python train.py --experts_per_token=2 --balance_bias=false --init_std_router=0.0243 --norm_eps=1e-05 --train_tokens=1022000000 --dataset="wikipedia_en"
Below are experts of layer 10 (counted from 0) of a mixture-of-experts language model. Rows are named gate (a neuron's input weights, with its number), up (a neuron's input weights, with its number), down (a neuron's output weights, with its number) and show model dimensions 192-255. Each number is 50 + 10 x the weight over its row's rms, rounded and kept within 0 to 99.
Before each expert's rows: "gets" lists some tokens that make up at least twice as much of what it gets as of all text. This comes from a sample of Wikipedia text that the model never trained on. Tokens count by the router's weight.

# expert 32
gets: ".", " ", ".,", ";", ".S", "202"
gate0:48 61 45 51 38 63 55 57 58 33 43 65 68 61 43 51 47 80 56 46 60 33 52 39 38 54 59 69 50 53 23 46 37 54 62 39 35 56 45 79 37 68 54 54 55 47 56 48 48 43 55 56 40 53 51 64 57 53 44 57 47 36 38 43
up0:26 61 63 62 46 45 51 63 42 50 45 52 46 62 53 45 61 56 44 57 40 59 42 41 52 42 31 44 61 65 61 33 38 56 64 34 54 48 59 68 40 61 30 41 45 42 55 26 61 46 56 60 53 36 67 62 51 39 48 49 55 54 56 57
down0:49 66 59 60 39 36 58 53 44 51 46 65 55 52 48 31 49 44 46 56 36 56 27 28 50 59 47 59 47 51 48 39 53 59 49 56 37 48 57 52 44 55 52 48 68 44 59 44 37 58 61 55 63 68 52 62 59 68 52 41 55 47 62 68
gate1:31 54 42 46 53 47 30 55 65 57 50 61 56 48 45 48 39 50 26 36 69 66 30 51 47 67 68 50 51 46 53 41 45 43 41 47 64 51 46 66 42 51 47 52 65 46 30 53 51 55 39 51 53 36 53 44 36 72 46 61 36 51 79 38
up1:51 43 46 46 65 69 46 62 62 54 40 33 53 45 53 63 57 47 39 51 37 60 44 43 57 68 54 40 37 61 48 65 67 64 38 59 37 48 58 52 62 52 45 58 43 43 59 59 37 55 44 35 58 48 29 42 49 55 52 61 27 49 68 49
down1:53 37 37 69 47 73 54 44 36 40 40 58 48 50 58 65 56 47 38 57 39 59 56 37 69 48 57 51 59 62 45 44 48 53 40 43 56 43 38 44 72 48 62 47 51 58 61 23 43 52 46 64 42 67 46 73 36 39 38 53 52 43 56 41
gate2:27 53 45 35 45 54 47 55 61 48 66 74 53 53 56 37 35 58 48 50 65 50 61 57 65 52 55 53 49 53 58 24 46 34 44 60 42 70 47 67 37 61 43 56 53 56 44 37 54 50 70 37 59 60 57 56 47 49 39 43 47 54 59 59
up2:51 56 43 40 46 62 50 70 38 47 58 46 68 51 43 41 67 61 59 39 51 53 59 45 36 40 54 49 57 45 46 51 49 44 58 50 65 60 34 59 48 51 47 59 46 41 35 60 38 58 45 40 32 42 38 53 38 53 54 55 47 51 51 46
down2:32 56 45 32 53 57 48 52 55 67 31 40 41 50 25 63 41 64 58 52 47 51 65 70 69 47 40 42 32 36 62 56 40 48 56 43 46 44 49 41 56 43 81 61 54 56 53 59 60 54 59 39 75 51 30 57 65 73 45 50 53 81 46 39
gate3:52 49 60 27 29 46 58 36 45 38 47 59 35 56 35 73 50 44 47 60 41 62 44 45 51 55 56 43 35 54 66 24 34 60 45 51 49 72 52 57 47 57 70 57 50 47 51 43 29 45 67 29 58 45 70 55 44 43 41 24 59 53 41 62
up3:35 45 52 45 47 67 48 58 61 57 46 52 46 60 54 49 38 60 34 47 51 37 20 36 60 49 44 52 59 44 50 56 66 45 40 51 44 41 59 63 46 43 49 46 35 44 44 42 77 56 53 62 42 49 34 53 51 83 51 71 31 49 53 35
down3:41 55 56 44 48 44 55 43 58 50 62 42 42 45 60 46 67 57 57 65 55 64 41 35 40 58 60 51 52 59 41 37 75 55 42 49 70 22 56 40 40 56 42 45 40 57 43 72 58 51 36 55 36 65 51 41 45 54 54 42 74 37 53 52
gate4:50 46 32 56 53 40 65 56 64 61 60 48 58 49 54 44 39 47 55 39 58 32 43 66 58 55 59 64 58 45 58 42 56 53 43 50 45 62 34 55 37 44 54 61 61 50 28 56 72 52 35 65 43 60 65 59 57 49 42 42 46 54 42 33
up4:36 48 46 48 53 35 50 43 60 59 41 52 46 32 49 22 40 59 43 43 47 63 37 59 35 60 52 47 58 44 48 56 58 37 45 63 57 40 60 67 51 42 56 39 68 51 48 57 57 52 44 39 51 45 57 46 52 57 56 47 39 53 55 57
down4:56 67 38 62 35 49 47 33 33 43 43 56 57 54 53 31 59 52 61 41 44 45 59 50 66 62 48 32 38 33 37 43 59 45 55 46 47 46 64 58 42 52 63 62 38 49 47 58 53 54 57 52 65 58 49 49 48 33 34 58 44 44 31 38
gate5:39 57 52 39 51 67 56 47 50 42 31 81 59 47 41 48 46 58 36 63 54 58 33 59 67 43 50 33 41 60 52 34 40 52 59 44 39 38 40 39 44 71 53 23 29 62 59 50 37 47 58 51 56 40 58 59 64 54 41 55 24 77 52 68
up5:58 37 44 53 48 42 56 49 44 45 89 43 33 64 56 50 64 50 56 43 38 45 65 44 55 56 57 58 52 45 46 51 50 40 49 49 35 55 70 55 63 50 45 56 60 40 42 47 57 48 32 50 50 49 62 46 49 51 49 43 70 42 42 36
down5:56 44 43 56 42 39 45 48 52 55 64 46 40 41 55 50 62 45 48 48 63 45 51 77 51 39 46 43 33 46 57 54 57 39 36 57 50 55 54 60 50 58 51 44 41 35 45 68 48 63 33 51 69 56 29 37 69 55 54 49 56 57 37 47
gate6:55 59 42 71 54 54 54 71 45 41 34 43 50 57 60 71 40 59 44 62 52 35 46 57 44 60 63 61 50 48 45 49 57 52 59 51 57 55 47 50 53 58 64 73 46 44 46 64 37 47 52 57 56 40 38 71 51 48 43 49 40 50 63 54
up6:55 52 49 54 44 57 50 59 41 52 53 42 49 59 43 56 54 63 43 48 27 34 33 51 56 60 50 43 52 46 50 51 60 63 48 52 31 40 54 56 46 41 45 68 37 39 42 52 61 48 54 49 40 53 38 55 58 58 47 59 47 43 42 62
down6:61 48 54 53 31 58 41 44 63 48 49 56 45 61 30 40 49 58 68 45 36 60 51 65 53 44 55 47 49 47 56 60 57 44 52 43 40 51 54 32 59 57 35 55 43 49 46 62 40 27 58 55 50 44 42 47 44 47 69 51 34 46 43 54
gate7:40 52 56 60 44 49 56 53 57 64 57 38 57 46 35 46 51 61 40 55 55 45 38 48 69 32 53 47 47 23 45 39 37 49 33 55 57 49 58 43 33 49 57 55 40 61 63 58 45 51 49 45 48 54 64 49 67 51 26 37 61 45 46 43
up7:53 57 41 49 35 51 37 57 37 46 54 50 41 52 59 58 36 43 55 48 49 55 68 66 66 60 39 54 41 80 70 60 57 49 65 49 43 45 50 60 57 56 54 58 50 41 44 33 45 56 76 37 55 53 48 46 53 49 46 56 35 48 69 57
down7:47 51 47 46 57 39 40 58 43 54 35 52 41 62 67 44 46 36 51 53 36 52 46 55 54 56 41 39 51 39 49 47 49 64 37 63 67 30 48 59 75 48 51 47 49 49 44 52 55 49 56 47 22 64 42 46 41 38 52 50 52 44 49 42
gate8:65 54 55 69 65 50 34 43 47 46 57 51 42 45 61 59 54 36 49 61 46 55 50 44 43 55 44 51 48 63 33 56 53 53 36 34 39 53 53 49 45 42 43 73 36 51 58 49 36 63 63 71 54 60 26 51 64 46 51 48 41 58 23 68
up8:59 49 51 54 42 41 45 58 40 55 59 67 40 51 45 52 57 34 47 50 38 64 51 46 51 58 35 52 61 57 51 43 32 53 51 35 37 55 52 33 52 60 40 58 45 54 51 48 53 58 52 54 46 74 45 35 58 55 48 33 49 47 27 71
down8:55 51 48 58 60 51 58 61 56 45 45 52 55 60 52 48 43 53 50 35 64 31 53 47 53 31 35 46 55 46 55 50 46 57 38 49 74 46 62 58 56 50 57 56 50 61 60 51 45 44 51 47 35 57 46 53 37 55 49 58 49 51 38 44
gate9:44 51 63 51 49 39 50 51 57 41 51 58 53 40 54 50 46 49 36 64 63 43 56 63 67 54 54 69 46 39 58 69 63 44 55 42 57 59 50 41 43 67 47 55 68 60 40 53 52 26 49 43 42 62 61 54 47 59 52 53 45 42 58 37
up9:53 45 67 56 62 50 40 61 46 50 41 56 50 43 55 69 44 54 44 57 68 56 51 55 49 46 67 56 52 45 49 70 40 41 51 43 56 53 48 47 55 52 42 46 67 74 54 39 31 41 52 63 40 49 54 65 38 60 67 37 49 51 53 44
down9:45 43 46 62 82 44 54 73 48 40 35 50 28 23 53 71 32 42 51 47 43 56 51 34 33 61 46 55 54 49 61 43 52 49 58 39 46 55 44 49 60 50 53 61 48 50 35 45 55 72 43 59 49 52 63 34 46 46 61 54 53 41 41 53
gate10:33 54 53 33 46 65 60 49 55 32 50 41 44 43 62 61 43 59 51 43 34 47 59 50 40 41 57 65 48 35 43 27 48 29 46 65 42 46 50 40 29 44 46 52 59 49 40 43 60 38 64 52 60 50 44 60 41 51 41 50 64 38 33 59
up10:51 54 53 51 56 56 60 49 55 42 53 49 49 44 50 65 53 37 54 59 39 42 45 49 39 39 53 68 51 31 43 33 51 45 44 70 30 62 40 41 47 42 43 54 55 50 39 47 80 28 52 61 49 52 35 69 40 54 53 46 53 46 30 69
down10:36 60 52 46 60 44 44 50 53 39 52 57 61 50 40 44 31 48 45 53 52 61 41 41 63 55 54 36 39 51 46 57 53 64 54 47 61 54 70 48 47 40 53 42 34 71 60 47 46 51 41 54 29 62 49 59 34 56 61 51 52 54 43 52
gate11:49 41 43 27 52 67 56 51 41 55 61 30 54 46 38 57 62 43 50 40 51 56 41 37 43 46 50 43 54 53 60 39 37 44 65 50 40 41 54 56 51 34 54 44 53 44 69 53 52 60 40 47 45 61 45 60 58 48 47 59 66 58 29 30
up11:53 58 53 68 44 33 50 48 38 50 47 60 40 55 68 30 46 54 38 56 42 35 68 48 74 51 44 61 48 57 51 62 68 46 41 36 47 54 60 32 43 64 46 49 36 72 36 56 56 46 54 39 67 47 58 52 44 42 51 38 32 57 48 50
down11:59 64 35 65 56 36 54 45 28 61 56 49 52 69 43 54 60 56 26 51 39 51 36 45 49 62 37 72 45 31 64 67 25 68 50 49 44 46 44 54 62 57 59 47 37 46 35 44 57 67 34 46 64 52 40 59 49 45 39 54 49 44 43 51
gate12:59 58 41 50 51 52 50 63 73 68 31 49 43 65 45 35 48 51 48 46 52 45 61 54 58 49 43 68 33 26 39 51 50 53 61 34 36 52 65 46 44 42 63 58 49 56 57 49 49 39 52 56 60 56 53 52 49 42 43 62 37 47 55 39
up12:42 46 49 59 54 59 57 33 13 46 55 57 59 38 53 73 40 51 44 41 53 45 39 33 58 53 38 47 48 66 63 64 49 48 38 62 65 35 36 60 44 54 42 41 41 43 48 53 66 60 39 69 51 44 38 36 61 51 54 42 65 55 29 39
down12:69 52 66 58 43 38 60 50 62 48 41 59 44 60 65 56 57 58 49 45 49 42 49 66 46 56 55 45 57 64 30 47 61 36 58 53 53 51 45 47 40 65 51 43 45 51 39 56 40 64 55 31 56 41 60 47 48 63 72 52 42 50 64 51
gate13:69 42 32 18 49 45 50 62 42 45 37 60 56 75 58 53 50 50 63 64 52 47 50 48 41 48 57 59 44 44 53 74 36 53 38 54 44 54 27 50 51 46 49 42 58 59 40 40 42 60 60 45 48 41 33 56 41 40 38 52 36 63 60 50
up13:49 38 41 63 46 31 50 48 78 60 65 32 42 33 53 39 60 46 61 47 49 57 46 55 73 60 47 43 53 35 56 48 45 49 59 37 52 57 60 64 52 69 51 55 43 41 69 52 48 51 32 52 60 61 64 49 63 59 50 44 52 68 48 64
down13:47 44 62 55 54 55 56 49 38 47 71 49 41 55 60 66 34 57 44 48 63 32 61 52 43 74 41 43 51 46 42 68 41 56 38 42 61 45 44 41 66 49 41 54 51 56 37 51 50 56 45 48 56 48 52 55 47 55 45 37 44 34 53 51
gate14:36 54 50 57 35 30 36 47 57 49 31 54 48 33 37 36 57 47 60 45 52 48 85 54 54 61 54 63 50 63 64 40 41 43 55 55 52 50 71 49 47 63 46 47 63 45 53 48 60 54 49 33 64 48 49 51 36 63 57 45 59 52 59 62
up14:50 46 54 54 41 31 41 45 41 41 40 35 37 52 51 49 65 52 44 47 51 52 67 57 64 54 18 43 57 65 60 70 45 36 62 43 56 55 53 47 54 44 21 59 56 57 55 65 59 30 49 42 59 51 40 50 49 51 53 45 62 57 41 63
down14:48 50 46 56 54 68 47 48 58 55 47 54 38 38 55 49 28 55 73 54 42 67 45 57 46 52 51 41 61 41 56 30 55 46 47 47 49 51 50 48 58 26 47 49 50 46 36 66 56 53 48 55 50 42 29 39 58 45 56 41 39 51 40 45
gate15:70 58 50 61 48 52 40 58 40 66 33 29 43 53 50 67 52 62 55 42 40 56 56 49 47 42 59 48 30 60 52 48 46 43 58 46 42 67 35 41 50 60 64 46 40 43 48 61 47 60 80 49 70 59 57 46 49 44 43 39 38 37 51 54
up15:44 58 46 68 52 48 51 50 67 48 48 46 61 47 37 45 33 57 37 50 60 50 49 42 28 52 46 67 50 54 48 60 50 51 80 46 62 52 67 53 39 36 64 61 58 51 47 43 60 54 68 59 35 42 11 50 40 76 56 56 54 35 67 59
down15:40 57 71 38 48 52 54 63 48 49 33 52 62 49 40 42 64 48 54 48 46 59 45 63 64 39 64 57 37 58 50 59 67 57 43 53 48 51 36 38 51 38 55 48 35 57 59 44 33 48 62 57 41 66 41 70 54 58 47 56 36 54 52 49
gate16:50 41 57 52 47 43 36 58 66 48 56 85 65 49 44 24 54 43 32 57 62 54 64 44 38 26 61 55 54 46 35 33 61 44 59 48 60 47 75 42 51 62 47 59 54 41 43 38 57 47 56 43 51 42 62 36 41 64 49 46 48 49 73 64
up16:66 40 51 40 54 48 28 63 63 55 44 64 43 52 37 40 46 68 49 51 58 61 54 47 44 43 60 50 37 47 43 37 74 75 62 42 48 37 58 49 67 47 52 47 55 43 66 69 42 53 50 45 43 35 39 47 55 56 54 67 43 44 72 66
down16:47 59 62 44 54 41 53 59 47 48 56 43 62 37 66 52 48 44 46 47 44 50 31 52 50 58 43 41 44 47 55 43 52 58 32 60 57 49 50 53 49 61 46 37 40 50 51 68 47 58 35 43 52 59 52 40 51 38 61 40 61 46 66 56
gate17:47 61 43 56 59 59 52 38 33 46 50 40 49 45 54 64 36 46 36 61 48 28 35 52 51 49 38 56 40 40 58 40 46 52 32 55 57 54 44 43 49 60 40 43 43 47 45 41 53 46 53 37 71 39 60 56 46 46 35 46 45 59 44 46
up17:79 36 45 53 39 42 39 59 57 64 54 56 46 55 40 40 59 36 71 13 45 65 63 86 43 45 54 47 67 63 46 53 51 38 64 46 47 50 41 61 58 45 33 40 58 60 61 56 47 43 36 59 40 60 38 43 40 50 49 44 42 64 58 45
down17:63 55 64 48 35 52 56 54 44 42 53 31 72 53 31 51 61 71 40 45 34 49 68 44 57 54 44 38 35 44 43 54 51 46 50 37 49 38 44 48 54 52 60 39 65 42 49 61 49 63 54 40 49 50 56 54 45 56 27 47 48 48 57 28
gate18:35 46 52 50 49 49 42 70 46 48 31 49 40 59 48 52 44 52 36 68 41 44 56 51 61 52 47 58 53 44 68 39 70 46 54 54 58 68 40 54 38 46 67 57 38 50 30 53 54 49 47 29 55 47 44 36 50 43 44 49 53 67 61 53
up18:38 49 41 50 48 48 66 59 73 52 66 52 44 48 39 43 50 62 49 47 42 57 35 62 67 54 68 65 56 43 59 35 32 40 58 50 30 37 53 37 53 60 57 55 39 57 56 41 60 61 57 66 54 52 60 47 66 41 39 53 33 49 69 46
down18:51 43 43 40 59 45 39 47 43 50 53 52 42 57 64 47 43 53 46 44 57 49 46 53 35 56 41 55 44 56 49 45 60 49 35 50 62 43 51 71 58 61 27 46 60 41 82 47 43 43 28 53 47 42 45 38 45 74 57 54 46 45 61 36
gate19:36 63 56 51 59 61 68 40 63 52 59 57 34 36 54 52 49 41 48 70 44 42 31 52 56 56 38 44 52 58 48 63 35 45 25 32 58 38 36 45 45 56 42 72 40 63 46 49 48 41 39 56 52 48 61 59 57 44 48 53 51 55 50 58
up19:48 62 63 45 55 43 66 58 56 42 48 59 40 26 51 64 67 36 38 67 61 39 56 28 39 42 54 60 40 60 43 60 40 56 37 39 57 32 39 40 48 46 41 39 52 65 40 70 44 24 45 72 47 59 69 54 47 60 48 41 75 58 26 38
down19:48 53 49 41 53 39 49 44 54 55 48 39 60 47 56 40 37 47 58 68 52 41 35 39 52 55 28 82 29 63 54 64 55 37 55 40 38 49 56 59 60 47 60 50 58 63 53 63 49 47 35 59 57 48 52 49 37 63 43 43 76 56 48 54
gate20:58 46 36 52 36 47 53 53 46 39 66 60 63 51 56 53 61 37 55 52 56 53 60 60 45 54 55 39 66 51 47 43 34 31 53 41 56 54 48 67 52 38 63 47 65 48 50 53 54 44 47 53 53 53 40 53 45 45 46 41 46 50 73 73
up20:47 43 33 42 46 54 79 71 51 49 57 50 66 48 57 53 60 27 45 57 52 34 70 64 50 59 58 35 71 46 39 54 55 31 49 41 49 60 49 53 51 32 59 47 51 49 39 54 64 46 42 47 47 56 51 51 61 48 46 56 48 58 49 35
down20:43 39 63 59 46 50 43 62 34 43 53 53 50 43 43 47 33 42 46 42 70 33 44 58 51 64 42 51 73 45 50 55 49 64 48 62 42 68 48 40 44 25 62 56 34 48 57 57 74 51 52 63 36 46 55 43 60 55 38 46 57 65 60 41
gate21:22 43 43 44 43 41 62 35 55 34 68 40 67 61 42 57 50 46 55 50 36 54 54 52 42 52 49 42 41 65 36 42 74 46 56 63 44 38 40 43 49 37 62 45 56 65 41 42 60 33 63 40 64 55 50 47 54 40 42 48 62 35 47 47
up21:46 59 38 54 33 36 63 54 49 50 47 60 41 55 50 62 46 42 53 45 27 49 59 53 47 82 53 59 54 50 53 45 61 64 66 52 46 50 46 39 60 59 36 48 61 63 49 55 63 65 37 60 28 58 53 54 54 62 54 34 55 46 44 67
down21:40 28 55 38 47 57 54 41 51 42 64 53 63 52 54 45 63 48 50 64 59 38 58 43 40 49 47 42 37 48 44 69 47 52 41 82 43 41 56 47 42 50 38 48 67 58 38 51 65 47 38 33 44 48 49 45 50 50 49 26 54 81 40 47
gate22:52 46 49 53 56 44 63 54 44 43 51 41 49 57 53 72 53 49 41 39 50 42 70 56 71 58 60 53 45 42 55 65 44 72 25 69 46 47 50 61 66 39 35 64 54 44 50 48 48 49 75 54 47 47 29 49 71 68 47 61 63 50 27 41
up22:50 56 61 37 66 40 68 54 59 44 73 50 45 39 62 61 60 47 51 74 63 44 70 48 63 61 48 54 54 28 62 57 36 65 33 47 64 44 56 48 40 50 44 64 57 47 43 61 34 49 60 62 45 53 49 57 53 58 55 52 55 56 33 32
down22:66 42 44 63 40 50 58 36 63 41 50 48 54 51 41 53 47 73 46 70 57 48 46 54 37 45 45 58 53 41 46 52 46 72 51 49 34 54 50 40 52 44 80 40 54 47 70 46 52 37 46 42 67 42 59 57 47 49 44 55 49 60 55 62
gate23:44 53 46 46 56 50 69 44 57 51 55 69 42 41 59 49 49 36 36 41 36 60 62 54 51 53 53 57 45 44 53 62 38 48 68 55 34 68 43 41 65 36 35 52 49 54 43 38 43 37 55 20 51 61 47 50 38 58 44 43 48 52 49 53
up23:32 55 52 52 59 32 56 45 62 15 56 69 53 58 51 47 23 52 36 48 49 41 59 49 35 51 61 56 57 62 49 63 39 54 59 52 38 66 63 43 39 32 56 58 42 61 49 22 49 46 60 43 49 55 35 64 20 54 55 40 82 51 32 58
down23:49 53 45 50 57 61 49 57 51 45 55 49 60 38 53 76 35 45 40 65 64 43 57 56 48 65 57 50 49 74 53 58 44 40 51 27 53 38 53 59 47 37 64 51 33 55 36 60 37 54 35 43 38 43 33 47 44 56 48 42 56 60 39 60
gate24:60 49 48 34 46 47 46 47 46 37 37 52 56 53 65 60 55 48 60 47 54 48 62 49 55 59 48 43 40 56 48 51 32 60 59 51 32 44 70 56 45 57 40 71 49 40 50 41 58 54 59 52 50 63 58 54 52 38 28 37 54 47 47 47
up24:34 46 49 73 40 55 44 50 55 61 63 60 53 57 47 45 41 58 59 44 32 49 49 56 43 48 44 62 58 46 45 49 76 38 49 57 48 54 48 28 55 70 49 46 54 62 59 51 43 34 60 45 55 40 74 52 43 44 55 45 30 37 66 66
down24:42 47 48 34 56 44 59 51 60 54 66 51 51 58 47 56 33 61 46 60 59 54 41 63 38 39 54 52 47 61 34 53 45 58 42 60 69 50 32 42 49 43 66 46 53 55 56 71 58 50 44 55 43 35 57 43 31 37 59 48 43 45 45 33
gate25:56 28 53 58 52 78 47 56 49 52 52 51 56 52 42 53 53 64 56 42 45 66 47 32 62 54 54 36 47 38 60 49 53 56 53 56 38 44 70 50 45 45 47 52 54 63 60 46 52 67 65 51 57 37 59 49 65 52 55 45 52 50 52 50
up25:43 37 49 38 47 52 48 48 43 26 70 40 36 39 51 51 60 48 50 55 41 34 74 66 62 47 49 46 40 56 52 37 45 38 33 57 42 47 36 41 39 70 49 46 56 54 32 57 47 32 61 44 60 53 63 53 53 52 40 41 48 64 24 18
down25:49 44 75 53 50 51 47 45 54 48 64 56 48 48 43 41 33 44 48 49 47 60 49 50 58 48 57 53 53 55 34 54 61 37 76 49 46 30 39 48 58 49 62 52 30 52 53 58 63 52 62 41 53 57 48 51 61 53 42 46 49 38 51 47
gate26:31 56 41 35 56 53 53 75 65 37 49 48 56 44 32 31 31 57 32 67 54 48 56 66 42 38 51 45 57 58 48 38 64 40 65 62 42 53 46 50 61 47 54 47 52 47 51 35 56 31 71 48 56 65 83 49 37 68 36 44 64 34 47 35
up26:66 48 40 26 59 42 54 76 45 42 37 27 42 51 60 43 36 71 53 63 37 62 59 36 49 57 45 42 39 50 49 52 45 56 54 68 76 45 48 60 54 48 57 53 23 45 41 39 46 66 55 56 50 71 44 35 64 55 53 45 49 54 49 41
down26:29 50 50 48 42 39 47 41 63 50 51 53 42 42 46 43 54 37 60 38 51 62 62 68 51 65 56 49 55 34 36 53 57 53 40 57 30 37 51 55 49 60 67 53 56 52 45 63 56 65 40 72 68 48 53 48 59 32 52 38 48 31 57 49
gate27:32 34 56 48 51 54 42 44 58 54 49 57 57 46 28 44 55 43 50 48 53 51 43 40 65 40 51 30 38 40 61 43 61 42 51 62 29 48 45 48 38 57 52 42 70 34 64 55 58 40 50 45 59 50 43 35 32 59 37 47 72 54 63 41
up27:57 45 48 55 41 46 61 52 53 39 41 32 38 52 66 45 34 46 48 53 39 29 52 65 39 61 47 80 45 52 38 78 48 54 50 57 48 34 53 46 72 34 34 59 62 55 58 41 65 44 49 60 41 61 46 50 48 33 52 49 52 39 69 47
down27:62 51 56 49 60 58 63 50 39 45 52 54 52 49 51 51 19 55 34 51 55 38 47 72 33 54 48 58 43 53 51 37 50 45 54 52 58 60 60 46 44 58 55 55 53 44 46 55 40 50 69 54 66 41 72 66 47 31 59 37 58 37 52 43
gate28:42 45 45 55 51 46 60 48 42 32 50 62 48 61 53 44 57 66 42 42 64 35 43 73 48 44 50 64 60 40 62 56 40 34 45 48 47 60 64 31 43 58 35 39 55 39 50 39 55 46 52 55 43 32 65 59 39 45 50 52 58 59 53 49
up28:33 44 49 33 57 47 51 42 40 50 61 72 49 53 27 52 58 57 46 28 57 55 41 72 42 54 49 51 61 45 60 56 47 49 55 46 47 48 61 27 64 42 30 30 62 35 50 68 58 45 56 64 41 39 57 66 59 51 54 52 56 65 40 42
down28:50 78 22 25 43 35 53 31 40 66 42 33 39 47 44 41 42 18 78 43 52 56 27 54 48 64 58 34 37 57 45 68 51 45 68 56 68 44 53 57 52 39 52 42 58 45 56 58 58 57 70 41 52 63 42 34 61 63 52 44 55 64 54 57
gate29:49 51 60 51 54 20 50 23 59 55 31 65 54 44 41 58 49 72 52 36 44 62 56 53 49 49 46 45 60 63 56 56 68 56 46 58 56 60 53 77 69 45 36 49 38 52 46 67 55 47 38 60 41 54 53 29 58 43 51 40 52 29 63 56
up29:59 35 52 43 75 51 42 44 36 64 45 66 46 63 51 57 48 54 37 44 43 66 60 37 57 52 24 43 47 48 52 47 39 48 55 42 50 51 61 52 44 37 46 50 52 58 65 40 62 66 46 71 58 55 39 45 38 43 50 64 33 54 60 52
down29:36 44 53 51 52 48 29 54 43 75 50 48 51 23 52 57 46 55 53 53 51 46 59 30 63 42 56 61 39 69 42 44 65 68 53 48 54 50 61 48 42 43 48 67 39 54 62 47 50 56 66 55 40 48 61 58 59 40 41 45 58 74 48 68
gate30:66 46 50 35 68 71 50 55 52 43 51 63 48 63 46 68 60 55 54 56 29 50 67 53 47 56 38 45 40 47 27 43 48 40 63 41 60 41 27 58 54 54 55 33 39 42 56 43 50 49 57 50 55 64 43 41 56 45 45 68 31 53 56 46
up30:49 51 56 53 55 54 51 56 50 49 56 51 42 64 39 78 54 55 56 46 30 59 41 58 43 57 50 40 47 42 35 30 42 38 63 44 53 39 23 64 63 50 55 41 52 44 55 53 54 50 49 49 46 62 38 55 62 36 42 63 39 46 56 41
down30:43 50 45 78 44 42 67 62 58 38 57 57 40 48 43 37 52 50 61 40 38 45 52 36 60 46 48 76 49 34 41 41 49 39 52 55 61 45 59 51 68 46 43 43 55 62 57 60 57 36 60 42 44 48 62 71 39 44 55 44 43 36 69 61
gate31:43 43 48 25 55 47 67 39 57 35 30 47 40 43 40 59 59 42 56 66 55 40 54 53 51 58 69 50 45 58 24 44 59 53 64 61 61 68 47 35 50 66 53 55 32 55 43 40 36 61 35 44 50 40 51 62 57 56 41 64 66 51 45 41
up31:56 53 41 32 47 54 47 53 36 40 49 50 58 51 67 54 40 65 34 34 50 53 48 45 66 43 42 49 45 43 52 33 34 37 43 47 48 35 56 71 53 56 49 45 51 60 59 43 72 62 68 44 61 28 49 33 68 57 53 58 41 42 32 71
down31:50 55 32 44 58 39 52 49 56 53 52 53 49 41 35 42 56 49 63 47 51 46 49 50 47 66 36 44 54 57 67 45 57 51 50 63 45 46 43 45 37 61 49 71 38 33 54 67 57 62 52 55 37 65 54 41 75 62 53 45 53 34 40 50
gate32:52 44 36 59 54 53 41 59 48 42 45 61 65 51 79 67 51 39 41 57 48 52 39 43 52 34 49 37 54 52 67 40 55 42 50 55 62 50 51 49 29 49 46 38 58 45 38 42 52 52 68 47 54 42 57 65 25 63 48 45 47 65 45 43
up32:56 57 44 39 43 54 50 73 51 69 43 54 59 52 56 52 59 51 48 60 61 49 49 53 38 59 62 73 35 51 49 55 61 45 46 60 57 50 55 44 60 43 54 33 69 50 65 54 54 31 69 43 42 30 34 52 42 42 66 36 50 40 41 35
down32:54 59 41 57 38 48 49 60 42 56 55 41 74 78 64 57 47 55 27 55 29 45 56 45 30 45 58 46 67 37 53 56 58 44 25 59 52 58 48 65 60 61 47 52 31 49 38 63 61 57 37 63 39 52 38 34 35 43 61 59 54 54 40 56
gate33:49 65 45 46 57 43 49 51 41 41 44 65 65 62 56 59 43 45 44 44 59 49 49 46 58 50 64 43 47 43 48 46 63 45 34 49 43 60 50 54 51 59 60 32 58 53 47 51 46 53 58 26 60 48 59 53 39 56 37 45 40 59 63 68
up33:43 69 60 53 48 36 32 57 48 58 39 57 58 65 47 54 37 40 44 51 62 61 49 60 43 30 56 59 64 52 47 61 42 59 49 62 56 51 44 62 44 48 44 53 62 47 50 56 63 56 46 75 44 44 30 63 27 53 50 46 48 46 48 38
down33:46 58 57 55 59 48 57 41 39 41 43 47 54 48 35 59 60 42 58 50 42 71 46 41 63 29 54 49 39 46 61 40 57 62 56 49 34 40 54 37 36 52 61 41 63 64 51 57 41 49 47 27 70 41 41 48 38 39 47 54 66 73 52 36
gate34:49 41 45 40 58 62 43 60 49 39 41 56 47 50 37 42 47 60 52 59 46 43 42 63 55 42 56 62 42 47 44 55 49 52 59 63 49 48 54 46 55 63 54 52 46 57 56 47 32 61 53 36 57 45 52 62 64 41 34 46 38 54 69 61
up34:64 42 41 55 57 46 45 29 60 46 58 52 57 46 58 54 53 27 56 60 64 57 60 54 52 51 56 41 32 77 60 57 58 48 44 45 45 55 57 33 46 55 59 49 58 38 50 72 36 50 52 31 52 57 48 47 32 59 39 49 48 59 36 32
down34:56 54 27 54 54 46 52 37 58 58 49 58 60 44 54 45 38 36 57 50 47 51 48 53 51 44 50 41 43 58 62 47 54 44 46 47 49 66 48 39 42 41 53 56 55 61 58 68 47 52 50 49 54 51 47 57 46 45 32 35 54 54 47 53
gate35:40 47 44 42 50 51 42 41 44 38 66 34 53 54 45 51 56 43 56 68 40 56 43 39 45 48 64 50 44 52 68 50 69 53 49 55 53 52 55 62 27 30 49 52 47 40 29 49 44 29 75 50 41 48 34 55 32 47 57 55 67 49 48 46
up35:55 40 53 48 53 58 57 66 48 10 51 55 44 42 55 61 41 62 43 62 43 54 39 55 53 44 59 54 51 46 65 39 52 49 46 43 50 28 65 55 24 54 43 50 55 40 44 51 47 37 69 53 51 55 30 59 29 47 57 53 63 51 36 44
down35:43 55 34 44 54 43 51 51 53 53 54 73 51 48 44 57 47 74 67 37 57 45 50 56 36 46 34 42 50 41 59 55 40 58 41 74 54 42 54 54 30 48 37 63 40 40 51 55 50 32 54 44 44 46 56 46 42 42 63 40 57 54 55 31